config = dict(
    hidden_size=160,
    lr_router=0.000503,
    norm_eps=1e-06,
    tie_word_embeddings=False,
    train_tokens=464300000,
    max_steps=7085,
)
Below are experts of layer 4 (counted from 0) of a mixture-of-experts language model. Rows are named router (the router's row for the expert), gate (a neuron's input weights, with its number), up (a neuron's input weights, with its number) and show model dimensions 0-159. Each number is 128 + 32 x the weight over its row's rms, rounded and kept within 0 to 255.
After each expert's rows: a language model's description of what the expert responds to. This comes from a sample of Wikipedia text that the model never trained on.

# expert 59
router [ 98 116  57  70 117  87 177 188 146 142 103 126 110 144 138 126 151 116 143 108 118  92 114 130 134  94  87  84 145 100 100 118  66 171 103  54 101 133 135  93 157 105 132 114 124 140 164 147 110 121 136 181 110 136 118 156 134  84 156 155 145 128 116 139 119 186 186 170 175 179  92 128 183 152 126 139 173 122  88 129 150 146 217 119 166 134 138 130  70 165 102 109 193 134  88 145  86 164  83 152 111 152 164  93 145 156 120 121  96 154 138 164 169 119 158 130 149 105 104 168 161 113 132 120  64 135 140 167  87 174  93 158 127  88 128  78 113  82  67 115 191 148 173  94 120 174 100 186 176 142 131 104 126 163 170  95 159 125 123 153]
gate1 [154 166 133 169 177 159 141 115 127  95 173 129 144  64 121 139 133 159 143 148 109 198  69  86 113 157  97 174 172 133 120 122 101 139 122 178 130 186  98 168 149  85  74 100 128 113  91 135  74 114 158  88  84  80 132 148  88 118  87 119 111 100 131 141 159 147  39 134 172 157 151  84 163  51 160 140 125 105 154 166 136 123 145 125  85 143 141 158 109  90 136 145 110 108 145 147 108 123 135 108 173  80 134 147 117 131 179 123 143  99 164  39 128  95 141 155 123 147  57 104 182  96  70 135 128 138  83 112  64 156 138 184 128 120 111 113 135 131 168 121 195 138 181 112 121 143 156 142 119 134  95 120 180 101  99  86 138  98 113  82]
up1 [151 148 117 159  89 121 162 178 119 140 165 112 112 113 101 106 131  82  81 122 161  73 173 131  73 177 128 200  84 145  78 127 127  98 134 157 166 129 116 116 164 103 199  95 198  80 117 120 125 138 127 105 110  97 103 117  81 173 149 154 148 129  78 144 121 131 140 121 108 124 143 153 137  96 146 156 127 164 129  61 132 127 206 126 132  71 125 120 113 160 141 153  91 129 104 109  74 157  99 165 182 178 128 165 146 153  91 105  82 122 141 150  76  89 135 146 125 122  92 154  99  48 116  76 138 135 144 144  92 155  74 177 130 149 101 164 135 127 157 115 127 184 157  81  57 127  97 162 158 141  71  76 125 143 164 171 115 155 169 164]
gate2 [ 77 118 197 128  76 154 123 153 123 135 165 125 107 187 106  57 145 159 132 145 138 156 121  93 106 129 139  97 111 119 129 111 168  97 117 117  90 194 101 142 139  58 163 125 150 167 148 167 146 172 187 144 117  69 111 118  75  86 150 118 195 126 182 161  66 105  82 184 143 103 139 139 103 128 109  66 118 172 101 127 165 133  95 122 123 111 129 163  99 181 100 151  82 129 123 112 121 164 110 109 111 120 134 116 113 121 149 118  78 148 157 194 118 179 108 166  95 103 177 118 125 144 153 154 128 118 108 144 153 100 129 139 159  98 127 173  33 184 154 123 118  98 121 111 117 161 124  86 225 162 110 128  79 143 113 109 132 112  80 147]
up2 [ 78  99 159 122  75 139 137 106 147 153 178 115 153 168 109 136 121 156 129  85 112 174 136 181 172 139 143 114 123  88 116 130 155  90 115 160 138  95 122 130 131 128 164 143 107 115 154 119 158 140 150 146 134 117 145 132  76 102 117 117 125 112 166 123 129 121  90 151 174 107 145 149 129 120 118 108 129 127 110 129 158 152  90  92 120 143 185 135  85 129  80 187 107 131 177  55 129 169  83 152  60 116 185 115  71 138  65 100  98 162 123 179 130 173 169 121 101 191 136 157  82 150 147 149 112 132  78  91 153 102  52 148 131 120 110 209  69 146 150 121 147 104 189 117 194 166 129 135 188 158 147  68 155  77 172 105 147  59  91 147]
gate3 [162  60 137  82  73 173 109 140  97 162 103 168 131 128  82 146 169 126 152 150 154 151  94 169 145 211 136  77 155 143 149  93 127 115  90 154 137 122 160 127  49  57 108 128  90 164 132  92 117 166 143 160  79 147 144 158 134 140  99 137 107 127 131  92 142 164 100 188 143 167  98 136 110 104 103  87 117 125 123 104 146 102 123 101 108 136  95 110 102 222 114 165 129  99 132  91 141  61 108 140 106 120 151  98 132 154  91 202 164 137 133 143 140 123 153 140 125 178 129 170  85 104 159 177 161 159 164 167 161 102  87  79 151  76  81 127 129 139 165 124 132 160  91 166 171 114 184  74 131 105 138 183 119 188 124 139 139 117 155 112]
up3 [144  87 111 117  99 190 113 167 113  87 119  84 158 146 112 186 159 163 160 122 136 123 122 148  97 131 162  22 136 128 171 110  87 166 142 102 110 117 101 159 111 115  47 143 159 164 153 176  87 115 166 156 124 119 129 101 141  95 115 102  87 161 146 123 128 177  72 146 118 175 168 146 128 162 136 123 148 117  99 139  90 170  38 150 151 165 140 136 130 166 120 148 116 116  35 152 162 114 150  90 127 142 122 104 128  86 118 132 196 157 127 149 112  90  67 110 168 151 166 130 146 146 156 143 113 109 147 187 127 121  78  72 109 110  99 124 167 108 140 117 100 141 109 149 204  97 113 127 166  69 121 166 119 100  93  77 167 132 175 134]
Description: Quantity words and numerals before nouns or "of", e.g. all, some, both, several, three, plus percent signs in statistics.

# expert 26
router [124 105  57 108 153 183 126 179 130  79 140 118 133 181 120 113 114 156  84  85 120 153 149 134 112  71 131 149 165 115 100 100 150 137  96  92 118 145  70 130 147 177 146 141 113 161 159 169 109 128 123 105  80 117 120 148 186 152  83 108 164 126 209 146  76 168 186 144 174 132 154 128 100 174 148 130 121 152 127 114  95 147  79 142  69 108 127 185 176 195 152 147 169 146  86 106 136 109 135  56 145  94 149 145 103 185 117 131 122 129 131 193 118 126 120 152  72 138 147 123 179 159 142 145 168 107 127 165  69 121 138 158 119 106  76 106 102  81  94 110  65  96 135  96 120 150 150 149 138 161 133 174 149 102 102 100 159 190 181 157]
gate0 [130 143 131 164  87 158 191 130 130 103 142 107  95 113 138  87 149 171 124  97 168 151 102  82 107  85 146 128 111  90 136 139 170 137 169 135 109 140  79 152 103 202  69 150 111 166 151 105 155 121 146 139 170  76 138 168 117 183 165 130 131 127 176  83 107  42 163 172 147  80 115  94 141 138 136 148 148 103 143 142 140 179 124 118 149 136 160  97 133 176 140 108 150 115 142 122  63 179 194 185 168 104  66 167 155 130 128 127 140 121  95 111 153 110  87 102 147 185  94 150 188 158 118 113 124 111 124 207 115 185 121 127 144 172 131 124 137 142  67  72 143 147  91  83 165 143 143 175 125  72 114 115 152 191 133 148 151  95 152 149]
up0 [173 117 104 121 132 108 115 142 127 103 117 133 178 100  54  79 131 109 133 169 106 126 168 180  91 133 103  92  97  93 163 107  66 140 147 186  74 129 123 144 127 195 164 105 182 101 137 132 167 165 110 126 119 186 128 121  74 160 121 152 139  71 141 176 169 119  89 114 176 131 102  84 132 106  96 150 102 167 140 129  92 155 175 123 127 121 119 190 149 144 147  99 128 130  39 182  54 136 107 169 105  68 143 139 143 167  99 111 159 120  88 108 137  97 143 128 172 194  86 144  94 150 112 134 107 140 119 126 180 103 111 111 101 137 147 125  67 103 138 121 126 125 181  73  77  93 103 140  97 129 213 163 122 145 143  95 113  98 112 130]
gate1 [ 96 145 127 142 141 145 167 123 154 135 163 122 113 115 145 135 142  91 127 113 144 117 165 153 127 182  25 131  87 154 137 151 126 133 210 133  95 156 177 127 113 121  98 118 100 112 112 190 124 100 199  91 119 142 151 182 128 102 115 146 110 140  95 113 101  74  99 172 104 187 137 153 197 199  67 120 138 152 176 145 100 148 179  86 131 109 120 110 149 107 137 135 131 149 150 150 102 115 110 148  86 143 140 135 108 138 154  97  51 161 129 231 100  84  78 119 186 119 141 156 131 182 170 139  81 106 129 141 104 162 129 154 110  74 140  98 165 161 157 138 146 119 157 141 106  88  82 123 148  41 122 142 131 113 138 130 114 103 151  79]
up1 [114 115 161 160 111 106  68 132 122 134  69 118  54 112  99 141 146 158 133 101 147 169 157  74  97 186 139 179 125  83 149 149  88 135 142  55  96 153 124  96  92  88 169 155 126  78 180 176 180  98  62 133 152 185  61 148 103 184 180 103 151 138  92  84 131 118 164 133 120 117 129 135 147 125 151 119 187 122  96 165 138 162  89 122 117 176 114 134  90 172 106  48 128 157 102 189 100 102  85 120  99 150 128 119 157 161 126 116 138 112 119  85 173 120  95 118 126 126 159 100 159  94 129  92 123 171  76 188  88 168  76 173 137 131 141 121 166 122  77 122 132 104 160 146  79  99 113 117 136 148 117 139 110 155 127  81 105 125 134 154]
gate2 [126 201 142 122  94 131 154 128 165 155 159 109  56 107 141  93 141 118 133 177 119 157 153 118 116 124 159 143 123 151 117 155  87 125 139 155 130 131  77  56 117 144  99 142  77  80 106 152 106  71 135  85  93 196 157 138  91 179 103 132 195 184 154 110 145 144 153 117 170 134 133 105 113  97 161 154 135  68 148 162 160 140  94 134 183 166 124 127  88 155 118 145 162  70 118 135 107  79 137 165 128  89 128 170 137 125 143 169  79  78  64 163 177 131 140 148 157 112 138  91 133 104 156 113  99 155 167 199 119 194  98 137 156  94 164 115 131 161  75  63 145 107 183  90 116 100  90 102  77 103 123 138 111  71 120 126 110 176 132 113]
up2 [166  94 136 203 179 144 112 137 116 132  68  91 159 195 184 112 130  90 175 160  80 109 166  94 141  59  81 153 137 101 135 157 139 109 173 131 130 122  93 110 131 108  98 124 187 111 112 161 101 175 136 110 135  98 104 152 127 126 164 112 111 111 115  89 124  72 138 164 113 167 125 147 131 135  91 142  79 179 205 121 108 154 135  95  96 107 149  94  86 169 116 142 157 112  79 214 110 139 137  81 157  82 115  99 105 111  87 117 137 160 133 105 143 140 144  89 144 144  95 171 110 133 105 109 150 122 138 166 141  98  63 139 130 138  91  88 181 126 178 172 190 180 141 143 170 161 154 191 136 130 166 193 124 165 126 143 132 173 140 108]
Description: Past-tense verbs and passive participles after was, were, he or it, such as served, released, designed, recovered.

# expert 42
router [122  91 111 148 128  89  86 101 128 168 128 150  83 122 176  81 134 135  51  97  68 119  91 127 159  99  96 161  92  98 141 161  95 112 115 160 161 155 110 164 117  92  83 106 134 119 154 111  74 156 157 158  70 176 158 148 124  89 110 114 102 134 120 156 120 181 123 130 196 143 146 170 197 163 168 110 166  88 109 124 134 146 122 120 129 140 140 123 139 190 145 151 196 111 143  88 127 147 116 107 109 120 143  80 139 174 109 138 150 137 181 168 119 120 137  81 159 154  68 111 135  89 105 126 115 154 148 145  82  66  79 144 144 137  79  99  84 109  99  79 166 112 117 191 159 160 179 213 118 192 118 139  91 117 161  68 127 133 119 120]
gate0 [149  64 150 123  98 128  69 156 188 138 118 121 150 105 146  68  92 101 112 147 119 132 112 134  97 179 163 156 170 100 131 104 162 159  84 131 104 110 157 117 167 158 154 131 168 148  93 143  88 143 119 114 107 163  83 178 100 159  92  80 139 128  92 172 170 133 135 103 114 121  82 115 116 111 122 146  98  31 167 100 150 119 184 129  81 108 176  87 180 133 120 115 107 123 162 135 104 152 166 149 185 124 125 164 201 123 135 153  77 130 143  83 129 147 122  56  95 170  45 105 112 102 112  89 134 139 113  94 138 128 125 149  97  91  68  99  63 100 112 161 151 128 100 178 158 152  66 121  88 111 149  82 110 162 106 164 109 127 118 150]
up0 [151 189 145 129 209 168 142 112  91 116 104 145  87 130 114 156 149 140 112 111 136 156 183 160 125  83 116  86  65 141 168 163 139  65 167 105 167 134 104 158 149 105  64 120 115  98 144  96 112 122 133 156 121  82 180 133 150 126 137 191 126  53 208  93  93 154 121 150 129  95 126 123 138 126 128  98  95 137 136 204 115 162 126 101 150 136 129 109  83  88 155 143 155 126  47 105 101 150 100 104  90 114 152  90  84 134 114  88 155 138 150 104 128  97 154 170 159 100 122 144 125 133 118 160 133 142 128 116 113 191 103 113 136 142 199 114 155 166 142  52 149 146 136 173 104 128 175 114 160 115 144  90 102 122 155  74 144  74 194  73]
gate1 [ 93 103 136 134 179 110 158 197 117 123 176 135 218 112  85 156 103 154  98  97 166  92 118 133 112 110  77 101  97 102 134 147 126 127 132 100 106 146 108 141 190 149 127  78 147 148 134 106 146 121 180 144 146 128 114  86 201 144 107 155  87 182 145 179 175 152 123 161 119 126 146  52 126 184 131 153 175 184 160 168 125 109  85  89 131 116 139  76 153 199 134 150 189 154 125 149 138 127 112 102 199 100 122 156 112 107 100 124 115 149 113 174 126 137  88 125 141  64 140 171  86 127 107 152 178  74 102 194 147 112 115  99 155 141 173 147 105 134 147 149 145 139 100 146 100 145 149  74 116 129 133 118 142  81  49  89 127 137 149 167]
up1 [ 84 117 120  67 139 113 152 106 141 131  87 124 172 107 143 114 128 131 106 122 109 108 147 145 107 163 133 115 108 120 111  85 154  97  40 136 134 129 140 132 166  69 130 131 130  82 109 130 126 174 107  88 178 144 124 119 143 180 127 108 164 140 151  67 108 137 100  99  57 120 105 121  55 200 149 132 156 174 159  90 105 139 173 187  95 161 134 163 136  89 138 123  95 107 164 132 139  84  95 155 151 201 116 154 140  81 166 154 124  86 170 175 155 122 133 143 144 188 149 138 139 117 156 133  78 136 162 134 108 155 112 151 141  79 144 148  97 110 105 197 171  99 180  95 103 135 107 114 156 185  75 136 114 219  87 184 177 100 117 131]
gate2 [118 112  87 111 120 143 130 139 124  96 137  91 161  94 136 138 132 156 169 181  91 125 117 121 136 119 114  87 124 154 106  58 146 115 130 124 172 173 108 102 111 112  97 126 166 101 137 123 121 141 188 124 144 130 131 165 119 164  80 139  99 242 131 189  97 131 146 141 114 129 151  86 102 127 167 157 160 144 145 101 157 112 127 117  71 149 141 118  59 104 114 158 124 121  89 148 109  89 173 157 100  86 149 162 162  64  86  69 139 107 150 142 132  63 153 157  88 147 125 176 118 162 162  93 112 176 116 193  68 128 157  36 145 135 125 123  96 114 103 135 116 119 179 133  86 129 197  24 124 128 135  93 168 121 167 109 101 132 135 110]
up2 [117 135  95 117 128 124 137 119 131 103 161 125 183 156 136 171 138 135 179 159 117 119 143  76 137 129 122  91 143  93 105  69 165 109  95 153 136 181 133  80 107 142 157 100 154 116 140 181 111 152 194 102 127 159 129 150 139 156 110 171 110 214 111 146  93 141 115 176 126 126 102  87 106 155 162 112 174 193 123 127 132 141 172 120  80 206 131 111  92  88 100 149 103 102 120 151  87 120 165 126 112 104 184 187 168  66 110  72 150 114 119 154 145  85  92 159 102 154 151 186 127 176 159 107 138 180 165 144  85 115 173  84 138 132 134 104 123 127 149 107 178 144 185 165 117 134 188  42 145  97 134  99 163  98 194  98  99 124 116 118]
Description: Adjectives of nationality, origin or style, and their endings, as in United, German, Japanese, British, Syrian, neo-Moorish.

# expert 48
router [ 82 105 132  95 108 107 106 145 168 101  76 150 127 141 123 104 139 205 143  76 114 146 101 173  70 139 115 165  88 143 152 120  59 168 105 151 129 163  95 160 144 160 141 113 107 141 102 140 113 121 129 153  72 112 128 110 136 103  79 131 136 120 148 132 173 121 129 161 185 164 136  92 131 189 119 127  92  84 122 130 127 145 133  67 114 159 148  86 102 100 180 159 138 115 112 100 124 154 173 156  72 130 155 126 132 227 163 123 132 129 143 151 104 137 130 172 115 170 138 132 138 135 199 128 143 139 168 178  30 161 129 185 119  90  53  75 126 157 139  86 166 150 140 109 112 114 131 173 185 127  85 118 164 108 120  49 116 110 118  84]
gate1 [129 160  97  53 151 125 113 156 126 127 205 125 160 107 108 135 147 131  69 115 171  90  99 167 137 123 114 123 153 112 142 118 133  57 166 131 165 145 120 129 139 143 147 122 132 134 122 118 106 105 110 163 108 161 135 155 163 128 146  91 103 113  30  80 133 164 114 141  97 150  99 113 160 172 133 114 145 152  96 219 109 106 168 158 101 116 114  30 110  96 163  85 138 164 134 133 160  88  98  70 103  98 159 152 178  68 168 114 154  95 107  85 198 135 150 127 145 135 119 104 173 113 109 144 135 171  91 164 151 157  92 122 120 121  85 141 115 113  83 170 113 154 168  90 132 155  76 141 203  96 156 178 100  94 161 124 140 100  94  96]
up1 [ 84 170 128 127  92 114  76 140 165 133 166 130 146 140 108 107 161 147 103  94 153  92 113 162 111 178  95 123 130 116 160 145 150 129 127  93 183 123 103 117 187 152 136 172 104  78 119 116 124 130  85 132 118 128 116 119 190 147 161 126 135 142 101 103 140 132 109 137  94 136 150  88 106 135 106 116 198 163 147 180 142 107 118 123  82 176 117  67  94  71 137  61 158 126  90 136 161  98  72 101 120 165 170 157 170  96 135 100 161  86 124 112 158  90 171 137  80 147 132 108 132 130 111 182 151 188 142 158 172 142 121 133 148 144 114 160 101 114 135 158 116  94 141  62 131 168  68  75 226 112 217 181 108 165 191 108 123 107  84 122]
gate2 [140 106 151 150 120 109 116 111 127 149 154 173  62 126  92 110 118 128 196  76  97  48  82 161 126 101  95 139 112 131 148 161 141 155 121  92 129 139 103 152 101 164 117 158 141 117 147  93 166  99  91 113 158  83 139 110  86 110  99 137 113  99 141 118 156 115 173 117  88  62 145 134 170 120 110 111 177 100 105 145 147 153 139 168 117  63 156 124 102 113 104 107 128 134  78 160 170  96 148  77 154 145 208 204 148 160 126 185 108 203 148  95  81 172 188  80  71  70 118 143 118 160  95 130  99  79  92 104 137 117  67 178 128 158 103 108 129 173 131 178 148 115 162 124 142 138 149 103 155 146 130  89  98 124 115 154  88  80 164 134]
up2 [129  93 143 143 116 167 145 105 132 109 107 131 117 189 159  99 136  92 168 131 106  85  89 169 156 189 110 149 128 121 167 117 164 146 130  53 132 142 160 164 109 130 130 201 117 104 138 144 178 119 143 100 165 111 128 132 120 177 107 141 133 123 156 135 155 121 190 183  90  92 114 124 175 131 138 104 120 149  98 190 152 186 132 145  88  84 183 148 153 133 112 141 161  86  59 135 158  59 149 115 121 128 233 160 105 167 132 194  71 188 151 100 147 186 198  77  95 104 144 156 177 164 102 109 128  91 133  86 118 106 110 181 160 165 134 118 118 133 127 140 145 143 158 154 154 139 142 137 148 108 161  87 132 140  88 135 134  74 121 111]
gate3 [102 101 115  98 129 132 124 128 142 154  68 142 129 160 153 132 130 132  85 131 158 137  93 153 111 118  91 160 177 103 126  68 184 126 121 188 150 109  94 159 119  89  93 156 125 134 158  85  68 109 118 141 109 139 143 154  24 174 160  89 136  55 107 146 109 144 127 158  64  71 102 102  99 161 131  97 145 129  99 147 123  94 196  79 137 130 178 125 146  96  92 119  82 131 140 111 119 146 166 195 139 162 100 156 113 140 155 105 144 102  86 122 124 133  98 149  80 144 138 162 149 160 152 110  84 119 105 103 128 133 173 134 116 114 142 134 160  71 132 138  76  89  87 183 192 167 141 144 126  94 114 117 126 213 168  57 140 162 163  74]
up3 [ 80 125 129 168 166 139  86  85  91 101 227  67 123 108 106 120  91 132 181 133 143 119 131  91 126 103 163  74 124 120 134 133 113 113 183  59 123 146 110  50 150 144 143 143 114 131 115 167 132 155 132  69 109 115  79 126 170 101 139 130 125 114  97 101  84 160 127 123 138 109 113 139 148 157 221 154 166 139 118  84 141 176 108 120 136 177 131 120 148 153 152 165 168 143 108  87 176  97  84  95 183 125 156 118 113 106 134 106  89 172 175  94 111 118 107 111 152 138 131 107 169 114  83 119 173 130 115 191 109 165  86 113  69 177 145 139  97 202 142  97 181 165 175 128  86 130  91 114 124 165 121 104  74  91  89 143 115  94 115 122]
Description: Nouns, often -ation, -ment or -ence endings, heading a noun phrase before of, was or in, as in elevation, population, construction, area.

# expert 18
router [110 117 128 109 130 139 152 128 143 166 127  91 125 146 150  93 175 167  96  94 141 154 168 108 171  96 107 129  88 193 132 148 122 127 147 121 150 105 128 111 106 121 157  60  85 141 104 124  85 106 172 130  76 149  76 136 154 139 101 102 133 104  91 215 128 154 176 205 106 138  62 127 118 149 176 141 114 163 139 148 177 118  96 117 111 145 124 106 187 178 136 106 147  83 111  87 107  95 114 158 149 162 116 170 152 116 128 178 128 116  95 166 126  59 182 143 118 157 157 168 173 136 127 123 156 121 176 191  50 167 134  81 131 125  97 156 166 156 136 158 120 125 147 201 105 171 124 112 158 159 136 167  94 122 164  70 130 182  65 131]
gate0 [112 151 127  93 145 139  83 161  67 112 190 131 141 129 123 203 130 103 121 121 135  81  89  93 154 111 140 117  53 165  93 127 146 156  78 122 113 101 134 172 106 120 106 189 140 158  91  98 121 161 127 149  95 114  43 106 140 108 118 107 124 166 141 191 128 110  90  77 172 134  94 122 142 199 107  68 103 150 128 142 123 121 122 124 131  87 135 174 141 103 170 161  99 127 120 131 101 153 139 172 141 182 135 102 128 115 162 151  43 194 160  73  99 106 149 125 104 141 106 117 147  85 175 146 102 127 175 137 143 102 119 109  60 171 145 178 166 137 147  99  90 186 120  99 148 156 133 144 143 115 120 165 124 140  72 129 117 219  94 115]
up0 [141 145 110 146 188 113 132  94 177 135  65  70 109 109 104 161 140  78 112  51 166 167 128 164 155 145  91 114 105 141 135 111  82  89 128 130 153 114 102 113 196 166 159  94 151 107  78 152  85  65 117 131 156 107 137  90 163 127 150 144 171 112 151 108 120 110 172 109 128  53 157 159 170 119 100 110 141 151  94 101 129 109 120 152 150 135 168 143  89 132 121  87 134 100  83  94 180 114 168  46 109 146  93 108 159 151 104 114 192 143 145 119 129 206 186 175 159 137 105 166 167 154 112 121 102 169  93 157  66 150 123 132 177 101 139 122  83 123 109 130  47 129 122 121 124 115  70  95 140 127 165 141 135 108 117  82 166 144 149 169]
gate1 [116 159 129 156 152 165  61  94 133  86 124  77 157  79 142  95 107  85 120 163  82 135 144 153 165  63 156 160 124 169 167  99 150 164 179  91 162  75 125  83 164 101 148 128  84 125 117 140 118 215  88 135 105 114 105 137 151 193  95 103  70 138 163 108  91 111  97 106 105 130 148 138 163 115 117  90  58 182 156 122 176  95 114 114 169 155 161  99 147 131 150 137 160  99 134 152  82 170 116 110 178 117 164  96 180 110 136 111 124  61 169 111 162 142 109 122 103 105  87 115 128 150 110 106 206 142 135 143 159 117 139 167  91 119  88 112 181  92 109 141 100  51 146 111 152 182 154 107 127 154 100 135 139 113 158 153 107 163 157 168]
up1 [136  85 119  90 171 164 147  38 175 116  54  77 114  67 152 115  94 112 118 140  95  80 127 128 134 178 172 146  90  79 140 155 165  77 107  79 107  74 115 116 139 136 175 106 170 165  87 103 101 153 152 163 153 128 162 198 174 122  93 147 178 105 139 167 137 165 100 116 117 116 155 120 135 127 151 141 137 122 108 115 139 103 128 132 210 103 102 140  87 151 124  90 106 117 216 162 117 126 122 136 104 110 118  75 153 172 141  82 166 140 167 160 128 142  66 144 110 132 206 122 133  97 118  84 171 128 144 123 111 103 170 127  99 148  50 183 163 151 115  89 101 158 139 114 122 129 150 152 143 109 125 133 102 153 142 115  89 146 155 166]
gate2 [149 134 112 148 129 113 135  81 127 166 219 134  79 163 107 124 159 158 102 118 112 117 132 108 126 180 156 103  88 112 168 135 123 156 156 216 171  98 154 100 143 174 127 156 170 129  90 100  97 145 152 163 121 187 122 136 134 134 113 117  68 134 113 149 119 150 149 149 138 138  86 151  96  83 134  85 128 194 141 133  57 168 139  78 155  94 121 128 103 136  78 157 194 165 153 154 126 141 114  40 118 137 167 168 118 141 150  75 109 147  68 121 115 120 100 129 100 169 169 114  57 114  93 151 125 126 123 114  92 117  62 132 165  98 202 110 106 107 128 131 191 107  72 107 117 104 123  63 152 145 132 126 145  96 182 167 156 142 118 130]
up2 [154 169 116 137 112 125 158  88 169 141 168 122 125 122  98 139 141 162 149 115  79 139 126 127 143 153 125 108 124 122 155 109 120 163 170 168 119  58 147  96 121 179 108 164 126 150  53 113  71 147 172 138 152 154 123 126 123 157 122 111 114 120 127 143 137 162 117 153 125  94  83 133 100  80 125 115 150 207 112 157  82 138 133  87 152 109 151 120 140 133 100 162 204 171 154 170  78 121 123  67 146 127 147 158 143 101 182  74  76 148  73 133 110 166  77 131  96 170 165 141  71  92 122 171 151 143 119 119  73 121  70 138 188 120 221 106  93 106 167  92 184 103  68  87  90 119 121  70 131 155 136 106 133  90 173 160 156 134 151 156]
Description: Word endings and words inside quoted song, album or work titles in discographies and track lists, as in Every-body, Amaz-ing, Love, My.

# expert 45
router [ 85  98 106 159  81 216 104  69 147 141 110 110 118 102 160 116 174 136  89  94 105 162 106 115 148 157 156 169 117 104 134  86 148 112 130  62 121 142 108 107  74 144  91 153 126 142 114 137 149 117 138 151 190 135 111 159 176 135 113  66 131 139 154 104 112 115 153 112 143 125  97 209 154 142 120 140 170 140 137  91  90  96 128 136 186  76 154 127 180 174 112 201 134 110 155  73 130 127 109 160  73  55 177  83  85 114 101 148 162 132 102 175  89 130 159 121 140 175 117 140 151 114 141 110 101 119 147  89 157 121 142 118 202 147 183 108  84 161 133  80 103 117 129 174 129 150 134 136  65 160  79 135 188 118 134  78 168 122 150 123]
gate0 [ 95 183 154 143 113 134 132 111 149 149 185 128  79 152  80 134 139 102 118 111 101 156 154 149 123 183 182 114 135 112 156 132 120 148 104 119  74  69 145 147 123 162 153  88 135 115 126 179 120 132 184  71 130 172 133 164  81 186 118  92 101 167 103  91 144 180 108 131 131 174  90 163 108  88 157 161 192 105 130 127 136 129 189 140 104 142 136 101  88 183  97  59 166  82 164 161 115 153 175 160 148 126 122 135 127 127 137 140 100 150 207  81  66 120 170 167 161  87 110 117 148 178  74 165  98  69 124 112  86  86 178 136 149 163 121 152  92 171 126 140 123 181 159 106 101 146 157  95  95 139 127 141 152 157 140 126 178 122 172 148]
up0 [ 94 165 162 182  75  64 124  70 124 127 163 142  78 178  94 136 193 110 129 112 100 150 165 145 134 161 134 128 128  71 122 119 106 138  97 137  70  63 170 121 108 131 140 115 145  81 135 126  66  85 133 133 146 148 137 130  75 159 116  95 131 119  78 123 132 159 127 114 129 202  77  96  76 104 170 138 144 144 151 112 127 118 166 129 125 114 121 106  98 169 116 102 154  69 123 202 104 145 140 174 151 116 129 117  83 133 148 153 120 146 237  90  93 132 172 183 194  73 127 145 117 106 132 150 105  78  83 100  92  76 138 104 135 131 155 138 101 179 167 134  72 129 133 108 107 150 110  99 105  93 154 109 150 112 167 137 148  88 171 121]
gate1 [130  88  98 113 143 181 128 127 181 161 126 108  75 141  59 131 141 109 162  89 141  87 100 102 119  67  88 101 110 158 118  96 187 149 157  80 130 168 113 123 123 147 148 111 130 129  98 130 145  82 139 100  83 152  77 156 170 118  99  88 117 143 125 130 119  78 164 182  75 145 150 112 118 135 121  79  95 153 134 125 170 150 176 204 155  96  97 181 134 182 163 122 143 148  46 195 124 125 106 152  79 103 133 125 167 188 151 124 113 111 113 126 100 127 113 135 182 104 149 103 124 176 152 129 152 113 122 119  82  83  64 172 181 124 198  65 130 132 126  99 135 141 149 142 135 106 175  59 134  99 117 152 123 100 151 144 164 166 165 106]
up1 [105 122 113 128 134 154 131 104 113 183  60 113 154 140 145  79  81 182 119 122  66 125 138 126 127 185 159 150 146 183 155  83  60 114 157  79 161  40 138 167 146 136 112 106 125 128  63 136 144 191  99 151 103 123 118 207 106 126 169 116 154 150 123 147 171 143 124 102 194 139 176 149 135  87 132 173 115  62  97 103 123  86 161 150 113 126 126 185 136 100  80 171 157 120 111 106 165 139 155 177 108 152 115  89  98  79 132 182 159 140 110 115 117 140 146  74 132  58 122 111 144 108  81 149 131 117 118 123 107 138 128 118 131 153  87 134 121 130  65 125 128 183 198  94 146 162  76  94 162 131 106 148 133 152 163 110 160  86 140 152]
gate2 [129 155 127 108 107 152 124  94 158 118  76 129 134  91 112 105 145 117 181 177  97 117 142  66 109 135 114  42  83  86 151  96 132 150 156 150 130  79 178 101 121  71 137 121 131 113 151 116 143 100  72  88 130  88 139 109 150 101 116 139 178 108  65 131 100 168 101 101 144 133  74 115 164 173 103 118 148 116  78 140 116 160 147 153 108  88 153 142 117 130 122 166 160 113 149 108 114 123 144 102 191 123 162 109 147  91 192 138 107 102 116  91 124 169 154 137  52  96 171  87 132 128 115  70 194  56 153  86 177 119 156 101  90 154 185 127 187 161 113 107 163  76  70 102 138 166 131 125 153 118  68 115  72 126 110 148 161 147 101  91]
up2 [129  95 110 165 115 106 112 156 138 155 162 117 138 119 140 170 113 125  59 160 108 148  99 194 118  71 106 191 156 197 109 155 139 116 120 161 122 160 120 155  98 163 147 126  48 166 100  82 144 136 143 140 111 143  73 126 140 154 169 100  50 128 158 112 185  89 148 120 129  95 150 135  93  78 143 117 111 139 191 122  83  79 102 116 151 187 138 117 120  99 134  75  90 139 132 170 168 129 146 140 144 148  80 119 139 115  79 138 133 142 134 193 116 111  77 118 153 176 104 167 125 145 151 173  80 189  94 122  91 120  78 183 134 175  44 104  65 153 127 137 100 172 163  91 137  87 161 147 123 176 119 152 150 151 143 131 146 118 136 142]
Description: Mid-word fragments in names and foreign words, especially "o" and "co", e.g. Can(o)eing, Graec(o)-Italian, stuc(co)ed, Giac(om)o.